{"num_hidden_layers": 17, "n_experts": 128, "experts_per_token": 6, "hidden_act": "squared_relu", "moe_layers": [1, 3, 5, 7, 9, 11, 13, 15], "balance_bias": false, "init_std_router": 0.00709, "lr_router": 0.000982, "vocab_size": 15636, "beta1": 0.95, "batch_tokens": [131072, 262144], "train_tokens": 741900000, "max_steps": 3822, "dataset": "wikipedia_en"}
Below are experts of layer 5 (counted from 0) of a mixture-of-experts language model. Rows are named router (the router's row for the expert), up (a neuron's input weights, with its number) and show model dimensions 128-191. Each number is 500 + 50 x the weight over its row's rms, rounded and kept within 0 to 999. Numbers have three digits each.
After each expert's rows: "mostly gets" lists some tokens that are sent to it at least half of the time. This comes from a sample of Wikipedia text that the model never trained on.

# expert 100
router:492500518413519585517528416507521490578479545457474514507452502526443446624577542404478498556490492609534506525584441467448435478474598557482470487532488500489439437437441482524576506509476464
up0:434518501494335477484467499494502541486504601543481494501513496357507389551469506503501504526518461500374552489500576508480498460490412499541494497612455506519496520503506471554429396501416602
mostly gets: " was", " is", " are", " were", " also", " been"

# expert 31
router:532508460438443457494576546517529492617489456490482480527395536553468450534572517427476481574524495458480494471467522493511387526488624545474509556511637455399523448521579416525489601476578460
up0:428506491677633481494497504436497494412505573564602496403496546462486382483500592501501403525422477508540489495522491501507456448510577513554480493491469520539492506519451494510374483508500493
mostly gets: " Website", " Coordinates", "=", " Phylum", " Binomial", " Clade"

# expert 97
router:526518485496510600539523511472588589445548589455567594513494498507480510470592471413431410503417492485506548505580507432527496476473489543521514501541469421531447489541468479519490534562534417
up0:513498456380509535551497489499497526503510388554585503441540492498490493513521483483507539443453465468499482509465529510509504557487456497564581532488492519486495519477516561493468431501585499
mostly gets: " has", " have", " had", " known", " part", " such"

# expert 23
router:530503467438489474439547512509553594467510498484512444512362503549490447470572524469557375480531492500608540444465528518498448548472531551472518563480566458460478433522504519490507673490471476
up0:509408546520589400559519512495502512513421522542510503531498456528528494503460542408497484501401502498527499421492415512532456560516521588464498366514500509478498460485461496476423548594591513
mostly gets: "):", " Synonyms", " †", ":", " Arthropoda", " Animalia"

# expert 17
router:528432521450451439441527525542399487526533585542435479514420489473522427562447536519425462495521560529539426511435587521451416577511495409568513462507462451605561556441542490460445559504446529
up0:478511504486440520480641490541496510463490406531405499520469488487532491544454480430493488424517511502615585516450486421564508526387505506605533450532503589427474488595538509487500396460483567
mostly gets: " —;", "%;", " MPC", "|---|---|---|", "|---|---|---|---|---|---|", " -;"

# expert 93
router:479480541535454544455390516529461517488457458523530519475536510541547546620430544529440455623508530546523453568431422560459553440465482512482556545516428497501455539477474470533479455550437468
up0:550484468534539505567526572463516473670443486459507574474549568482462485618506543462472410539495498479497466379488491492535441477477488478485612418500543561575606516519479500517605501474500482
mostly gets: " her", " his", " His", " their", " Its", " Her"

# expert 85
router:524497515485484577471538375522513450516448550484459496517477517533431537555587528468446538485505440539553565438592447463484469468510589547466472504468504479531366494467446523534608508595462451
up0:502402462431514500503486494580459449498529514546480411449421495504504496496514507510501533416497572453534499377505509439496556501468502495565514473503510500503441502506438451485575501500511525
mostly gets: " was", " it", " is", " also", " be", " are"

# expert 48
router:495544507536565367572522559456440523503427484448506424477541406518546450532460528560495511517488486439409427499590572509490517492505544546517521504520502544454519495526469512593475480471515421
up6:425527499610536541485521535342512500522608438500489506563510354499486510495494494432502523508526550440418522532428444536391500452465506601484481512500577435500553467561448533473674486525548395
mostly gets: " fire", " election", " Highway", " Fire", " Road", " peace"

# expert 44
router:528475476445475491525511528529586483448571413536463523513545573393558563492604521579510476474441523494413392547533543498470560553528464422447529518444466454507512513495589453450490490481462470
up0:498511492445478508472386470389509434496579483557496502481414538502548536485460506561605460501564480500544495580649510475474482491493439489573477410502500542505504449455503547494573485503447479
mostly gets: " insp", " Harris", " Chand", " Wilson", " Davis", " Wright"

# expert 0
router:484525450553533502541551456493510455574551444507494474516546551428558505576525409471530577517481360416494469519503519521479547507533463437598496525487451497453526483607577460495570659555501622
up0:511521502523506501450336443546522526436455487472647494501476531506478360404486565418473482540477400494534496611511520469392484578432532499503467499443441376474518406492508504570483650547490505
mostly gets: " ", " III", " IV"

# expert 72
router:525469453583478451489433515550518444450518538499535575503549476515475523480391490524498448502572486477438491584415416485592515566539469572575514512566500566442486484419480496530459491595508497
up0:373511469519554520507519555523544501500516561481482541504558517499446575472472472497535489518582473577547506501583440505427424619497501524465515640506473506605496372459513452526455450547496560
mostly gets: " Zealand", " San", "an", " Antonio", " Angeles", " Pan"

# expert 69
router:524475484611513522538608534466475614540436562461527496432525553540521499500464471477520538461500490493413395472518481482526454485384482509573523525554465541479506562524442507504545471481512504
up0:457518451537524463499569477516511556524490557502477506493419475517549408533606555415450472544549471509485661443574502460499485506465454491551396580497590472512505563494563507492485511458524520
mostly gets: " area", " House", " region", " village", " site", " division"

# expert 75
router:518549515527530460506427515447541540461413565475552550491500526564529480534412396444533586468474549479511487471577453474507423532488482521587511514583524494542484513456465512513529490518482483
up0:403473459460473503410455420512496477533472536548499562500417506513551403509547504561576495468508508464540630459502499512525480504454381493572504417519419464488558484366440541461478486517533595
mostly gets: " support", " design", " system", " use", " work", " development"

# expert 34
router:573445451423447422423578502547550474590533528536453463510448506448429437569490539502526505484501478442589539429431571573454492528516563481505505471547450511530579531446554531556468607481478567
up0:506407500499401495523503504513515523497476486447475497488469441523510555405499502497380470484456487507523500629502569433444473501498564503507502455519519555405527485541564469501512481495483456
mostly gets: " ====", "|", " |"

# expert 42
router:411442501549471562463441431498553450563548504534566597552540500525538507487426406513525521492507512534584497466454391452553450470477428445489499408477551506514444538448447519522473493555447422
up0:477535500488580402485495460506559414461513481583558528469492536477546624476580385552504412615458601653504494513523456512439511522473483500490484510599522528487475645398460491549524494463577399
mostly gets: " don", "riev", "gin", "roll", "ead", " hom"

# expert 26
router:505511492491480509486532402504543478582521435488522531466550509419564470523577445520497523491462432408511458550468489491485550493532550507637466470444452492558510520573494495519572601572523604
up0:485488475498488482559450493553471433528515536458480495385465464501541488587574579489505388468525486510423443463378500347575421481507489554528540583443498450595538513565459512574477478480510495
mostly gets: " [", "   ", " (", " (\"", " (/", " "

# expert 77
router:453503537551494466455614548496562505546533559442569576516518526542490463438419438445537550471538524437465458419487485445577533449458493516539491416395500440507546509548458504494499496479512467
up0:481425502482441546561550589494489476502410496513455485499516560484488417399524428495516502496441500391525487527572565482429498503473617499299393367479425589508428463503512555480533503531527496
mostly gets: " end", " head", " home", " debut", " back", " main"